{"n_layer": 11, "d_model": 192, "n_experts": 192, "experts_per_token": 4, "d_expert": 64, "d_shared_expert": 0, "activation": "swiglu", "moe_layers": [1, 2, 3, 4, 5, 6, 7, 8, 9, 10], "router_score": "softmax", "normalize_top_k": true, "routed_scale": 1.0, "balance_loss": 0.00894, "balance_bias": false, "router_cosine_scale": 14.0, "init_std_router": 0.037, "lr_router": 0.000711, "vocab_size": 8192, "norm": "rmsnorm", "norm_eps": 1e-06, "tie_embeddings": false, "optimizer": "adamw", "lr": 0.0014, "beta1": 0.9, "beta2": 0.95, "grad_clip": 2.0, "batch_tokens": 32768, "seq_len": 1024, "train_tokens": 342300000, "steps": 10447, "dataset": "wikipedia_en"}
Below are experts of layer 2 (counted from 0) of a mixture-of-experts language model. Rows are named router (the router's row for the expert), gate (a neuron's input weights, with its number), up (a neuron's input weights, with its number), down (a neuron's output weights, with its number) and show model dimensions 0-191. Each number is 500 + 25 x the weight over its row's rms, rounded and kept within 0 to 999. Numbers have three digits each.
After each expert's rows: a language model's description of what the expert responds to; "comes before" lists some tokens at least twice as common just after its tokens as in all text. This comes from a sample of Wikipedia text that the model never trained on. Tokens count by the router's weight.

# expert 63
router:494531534466530540476469495518508506493493533487499527474493524457498499488521460476504504491495515515547532476517517512503498472485497514490520492497458481465512453466491505460500523529492508486517524528533549477523497511483492470544526452496494511499456499488494488511567486503492495527492499490532540527543466538543452496458512466450495476507504502462503490512506457520493491515525493481462527479491469520508509496525498531507517465494486526520510539522496475524519518463469517544522483527483491531475519467450476478485507466532489515521511502443567508518467443504503511531
gate0:504502519521508533508493504508476524518505487503475498509531525496570508487536494497531541508508492467509461466491517524503508479499504456548501500488518462466488468528523514471526494511511494451483470443478486555516468507560525470508526486520524525484478530499480461502525482492487482505488519500509498537525481453530515521491515507518536502516514491553488436515517540464464537507474489488516523543477499491475532483496474530510507477524499509496489484521506476496487508497452508493559461500468517505511496488513555457458455452544482502497500535470475487531498507531497483542
up0:565536509518484494494475486498500502516518493485499461456467507497462468542489534453480513465483492473473535528493463520521545504524564544509516480494518500518537496481498489489511468497482514481539512482518508447473567485466499505483502484482535495521476523504476489530472500486471556495527490548473516477470458522455545508520502485507509489521494524495499509514470498512501516490520517480498495496513521539447484503520557473522502506466486482531489517508507511498517479495507502464469485477492517526498487475484468538493528546477491506523554509513566554505483480516469501475
down0:520526502519482471501480481468532505494494466517487468457502485488497519483544439501494519450486510527489473498527490480474496487500474515465492449507504486511486495515494516496504494513498476459469470514547537508442502504464491514481497507528452497486511509518504503481490526542478494505480464515469552540520499506481524490502523456575493504542495491489527522519503526480518477494484475511502450521516509532471473497446483516483530484495510488485468462527500482487490505507547490458486513495482500456471529556532479498542517473511537507479420556530503503478495549502506497500
Description: Em dashes in tables. Em dash placeholders in chart and discography tables, the -ics ending (Celtics, Classics), and words like record, century, TV.
comes before: " |", ";", "N", "wat", " zone", "\""

# expert 37
router:488520472524460539520486487490499487508499500465498466543469515517496503479455489459470500504559469474486508504500460529445472488539537474523474550495492509533541493505521478510490535445493487549486527512533514555476520507523484497522487468468432499496472532527474517534525529539468517455492531493493490511511442508513502479481534518511491487514466504495485498503521511526494501500538482485515488506516515502490520513499512508515507502535484517511517499510493497460505512527503442555504476556490478517493483514478515531474504508525498492537484535519502476553471444469487542504
gate0:488504557479513503475523537476537535496501458474532478500539518488511489497513479481498495524485495503467490465527525488532515501528510523496495504534474493511516503528499500475488523498501509476531532518452503500486505551462436495511435462519484438450510470512505469501496508499513506499483492517522451502463501468501518537521501512449525479500478525508533457491486501524493510478533479512532476514484502507505500509525493494516520505514493508511540483493464501507567422458527462511509475466499502537549489550496496488483435464516518516481514505488518523512467524504535528533
up0:545508474577499445539491512498465489472500466547486485531459452547494513511497532511489497464505509467528499551498501510474467526498502520513508491481479516494471489455481493500495482511511494473491528495539498489511475492494542520502517522526518512545530515496485505491515485508445486519508458488484540459509490510485505515477497493543486508486514520521472514552499491514534466494459520486529483499497541512490531500474467501466456475482480463507468485541498518494455534535530488517482491487463503450502503509564520510508537505461485475494507496469436473495531485476464483496
down0:504480538550495517492503499542520523515484506475491483474480474522472548469497591501460482526472523507459463509514478519477524538507494530510520528515508504516489530547487541505477508491491507519499520472527497486507558533497475510522508509468534466513485489515515493490458492454462511562486504513509458496465439474487488504539525462497499514509479537502536492515524528446492486512485485529539452511490483536475495486520542493494521504465513493495460514535490481512474514534492477532494508469457501527481455522516499500486486500462533522502488496488522490518529465479481525520
Description: Numbers and capital initials. Standalone numbers in stats, dates and tables (18, 50, 83,000), and single capital letters starting words, such as U in Utrecht, UK, T.
comes before: ".", "°", "%", "0", "″", "'"

# expert 26
router:468498476472518532471514503503477488479519462512498497536503531502477527477509490478508477460491480529519512556556540512492454524531494522511518537528454491508518503497477457487506505463515498530512462495492476529542493483501472497509485480521459526498514575526505481548540472485488435442515469516517510486511517500450530486502476503486485472485521508543493464509466485502500508511487449516507493442540496513493482520516469455507509504492506541522521462514473507524510492466541469478501469490535525509496454505488508522467495476501500518487520508464469545455496474514504499518
gate0:542503538469495457479524508526478509511512467480477446515544507493474493471535498511521494510498489528524504524534503507508496546502458527524496508515513479514543511517485549462531532510491506524519480501501522478492515485526491496541546496491521524506550477543518536481530461522530496522525490506519512525497481486461520501492491478506521504448488530515494466494499460562521509506507476534508509483488486511532519514548518507511459511463542486477506484510488542537504562459497487496466506479522502507502481457448485501459542460471506501529512468487480489499530472485444532458
up0:535503496471478464488499491553478484516479449497493519505469558532473519514542471463504489462488495518520492481519551528492476481490490481484455505493500497506492544522503525479509480490511476506502501506519499470496491515485497507495545484501566521479486488515503531519493485517543500457498482509516499504499478490500586502453513440516489533494511530517501507537479484518541495515433492543492482492505495515527474510483483488500474488432536498450552436469506508498523500485535463469496489465499515471509487480485468494464539507505527508501450488510495499519506509522496541472
down0:491509538439506517479519451525482495500534484468501438493477541553483490492521485483539501504516463511510472484503524518501518532523521472505468463515546504545558550550507540490539506499528480496496468553529507449530472470509469521517491489512494486510507508481558536474532485541481481490516465488468514486525515507462490468495502493511507501455509479470466482495470486496527493447512522482504515487522509499514510493497495483487478539459480503447477520502504502550504498518513471525479502516524489533493554472496494511469519505489472492511440469499535491472514492511492501494
Description: Kinship nouns and -no-. Family nouns after his or her, such as son, daughter, father, and the syllable no in Slavic surnames like Sultanov.
comes before: " of", ",", "'", " (", ":", "ld"

# expert 40
router:484474552523516510505507488530495512505511544461491542504512490470466508475546507518500477500518475530473498532493501479498527489511459481522459500509486483506507502506475498500474499512477567500482494465528535468474476484476476500520526496454519526447481451513454518473483464488488480484501491436513493498498529505482535514523524567472446475486481512499525484492526474493468509504534514503482525509449521500487504516527517455503472526534491520463482507482548522526531494473496483541550497500504537500511514504532461561494541495490501550501526500488483499473501510502478467451
gate0:490496511516495506490522505498489469502485540522526492465513498496518545549518454496520474519507525519484528482454523501484518541518472483464500500522558546491499536518519476502511499492492513518463466511509517518519509495467510512500489488529518459481474476495488519481473516531504519502515505459514543472495463519563500474465469524536469548516490535520483557493490505493476509496495484492491505516492464505499501532516505483455477503496488503458486542455467493512501475508535550510500510499461477539522527497455512483574528510455458503485484480439552514512465504498504538535
up0:460498515519485486525499543511489479495539559504492468473518498455499518542511478512540496516506508512535490512489520517488506531497482482511507509536526512493519495511492469522471475486472526523490475484476502524531484474447509510514457509529550489469481476494488530461471467501480512529459488447518497486541493503550515488481512508485473526531517509503480564479530488484452519505498465493522504513499471529491501537531489490453465494500502521485485526471469537519466506516499539507504472489481495531538502503449477537569558493478521526489490462466570485478490472517496506499
down0:518457498481515461477502500512490475426481494450540478522491530500512459507501479510488494495498455463542495505461511540505499466518561500518503474474478522505510512526488501466486493521498525520517462484490470480532464530562467498504540522489492512520495498433525524493505531499483495555522507517466521506457547453507471523521477473494495541503503477505483521490489471501511479525458525472464525469493501507508506483502513482522516479488518519510533500495508489430494507494549518472431456522464501500471497508479523496487484491497556499491510502449502487482473514513507495520
Description: Digits in numeric data. Single digits and decimal points inside numbers in tables and measurements, plus mid-word pieces like della's la and lawsuit's uit.
comes before: " |", "00", "0", "1", "2", "°"

# expert 12
router:457518524510532493504495473526466477516566483484508491518497489458487529525453507527479480550517477522498496478516462496462512511500487528498503496494530481516489511531530511483493506513501529492512496502521480516491534477488514509517503506447504490504448463502458484507479510535503534511526517493567452481506474523523483517505465535496459519457506491459506519509530529492524499529537519516477525528470509484499532482511521480476478525560440505534473538514537485503478485450490508584474548514468528508508479508524486470477522454521506507538492499490529490524478495478493519494
gate0:547508478473485508475484524502451489514507484478482468513541487521504517461521491502530494513533493474504470475510510492551459537466509503524523528485524506490522487485491461503484541522458516508462473513479494511517498503486482491501477494497512481442491521458465490517507426463516510488571530478548497482486528491468507477484496549496489467483517505509497482501521499507474504495470499544471507496529506539488506496448463529532456534540488523482469503523511457479497495498503541476537514496452505507495493548494567496514514465533495494466523459524505523490463534497469496513
up0:506471491516512491505528467471547508471497510527495535476485504535467489517494495456488484499513513478454498527463472497475475468506486464516488474530446512489476520515515522507555450481539486454534491507542488480488506520521498520515526506512468480513520464516514520475480521504460508496482470546465493538517533500511495479499539462527499513478467477471451504469472511513558488494503517455485470496472484469496469520528507514492522511477491468563517502506476523502548514487484492445493473499518486471479518482542454534495497525482516496501467549466487499503532494437524496518
down0:449473551535508505474503527511484525491493488518497517482531509497480476555466476517575523506472521498476512495481461529482528488465498490523482471454506503517496478540479493456528523521489508548498490458506469461532499496486470515501490520529506460512523520524489485518476550502493558500447464501501483553527516440495476509500482492499509535475467492492493483495446507474523476480532495524503489474509534510507504502534467458501519501453528496524492467439445470466502499474476461469508480471484493503480499484506522524479496480488492522487476472521479470511533492491501480496
Description: Digits in numbers. Final digits and 000 groups of large numbers in tables of votes, populations and sales, such as 7,235, 500,000, 1,693.
comes before: " |", "°", "%", ")", "″", " ("

# expert 51
router:551530498554495530531466461521473498554515499523525512488439512515521498492519488547501518537504507506504544558526543492526494501490518509489480489466470474491518496480441495477517527516512512518520517497538455523518512513488512509470518480477493518523531508499447508479478443482508495463504513508517518489474506499498511535496428496454459501467533482530501515507522461496512526482540478452474484490499498491544498505498453497502518489485482471499506491484485518514489513506514515514466522517484454509503530539451484487465543468465515529472469505510478485486469512518475471460
gate1:507503496485492503503517532526507563497499549485514531493546501490520485498525509514504526533477517488490499505459498504506525510545475470535494503499493492499480468533523519483518528539501473495513491475495462481514472459510534508482504523485530504485543511511482488501483458465503515477490525500481524502524535501488464521528510513530493502537473536548433430531498549499491505491479502491482494575505497506501501517491523476507485475472505504516470478490494507510461547536515517497547483528489489451505471500506504510503420483497457546561498491499487557529503551476515518484
up1:564547496525519541498462536511489502512540498518497479482513443515509513562509465469510527530536486473507495502475470499509517486551486500522480514485489506486524448482510515500489481507523466491520525490476457484533480506532527513481502517501538509467520504494481497511493455433488495497529515514482493492516515523496438523533510489517504457532479525465475467534457525520478500509517533458500502545514518573514465528503517514479507484452506477546498503554540482469502495523515512505529520501477478490482522470514467511499502548459487499554498514497482510496484521509506500506
down1:504553463533456482511481527427517509474558484520494483503534485518504571501523520489492524469512506554554554506501541490504554498466456516491483543470497516532515479518525509499494469525512462494510529519511533556534494519482493508529525466466461498516478453482482513492509470544479524494512509488463518502487494491482486524520499518507527506499483517507479494478500483493484509507502462491485500511465535515486528485511518492460521543540481498503472486525506531511517495541501468524519471479491526476505501507522478483461512504482495471488463502500516496449465456536497495543
Description: "of" in names. The preposition "of" in institution and phrase names (Palace of Arts, University of Lahore), plus US city names like Angeles, Chicago.
comes before: " the", " his", " a", " Representatives", " their", " its"

# expert 61
router:518457490533479483515550503502466529523518524486497498541501487514508494493485505532528478471543468504498513541469501506515496534453554491551517531475516532543539502489534500485488460474533508505534502513493453464512502465514505534521497521539527464462496468506518540486455501499541532513569496490477496489525498507499477465553529515528493475477532488526525517497526465482510486524456527468495503507528465513479514529485477486485468503492484527512524494475542464441488529511479488494498488460459487488496532454509516505509544504474494494517482503477499512462484513521517504539
gate1:524514460495486549477535446469472525502483517468516464512523519537476488485500528457507494490510492512469489467533544487505493477549515510503524542523441497549520454492510497496500507540532516488498487489482501475503469469507529521514514484521470492553500466524497489506506483554537514489492509475465526523549457491487502496518490540498535502475518501525483531519487472492490526476481516500486483481469467496465490462522506501510480520564503503467566512518488542488506515515517460519452521485526490457489507514514514517499473525446501517513546522475494509462474525510463470500
up1:498503491540464547456544477484489534496490518437534473512523496520457478459489483480491469509518509539486504474490539499496501475556507528499502546526457486509517469506506488491506483522543541487518504515478490473477486483516528492521521532513508513564500490528513464533501500489522519528488540463476525504536489519487481491533540516496550495456516495507496542532502483475478559452485536495482495502485465472482519506518529489491475519559492521495513507526490523473500479507503479521450533483524503485521516518521481539526452529471520499533525519478534484478483515533481516527
down1:497486490500483513509515459522510513518461500435528496524494503533500473454485530476489513541514507506514482456484537479523528514472545519495476521522453486487535507505569498505496443511536520515507513454472454526501492460493513497539527536538501469530540455494541492506528506496527505497511517475491519530492478493505479477473510487476501492496506475525546508537487462507499494457457480480487565468475499485530475510532489467488476503504469508475488432528471517493520495545505489498459492489511504532482522471510452468507511501491495496499497535480529491506507499543479506551
Description: Particles and verb complements. Particles and words right after verbs, such as out (called out), part (play a part), for, up, with, and past verbs like took, sent, led.
comes before: " to", " of", " the", " by", " a", " in"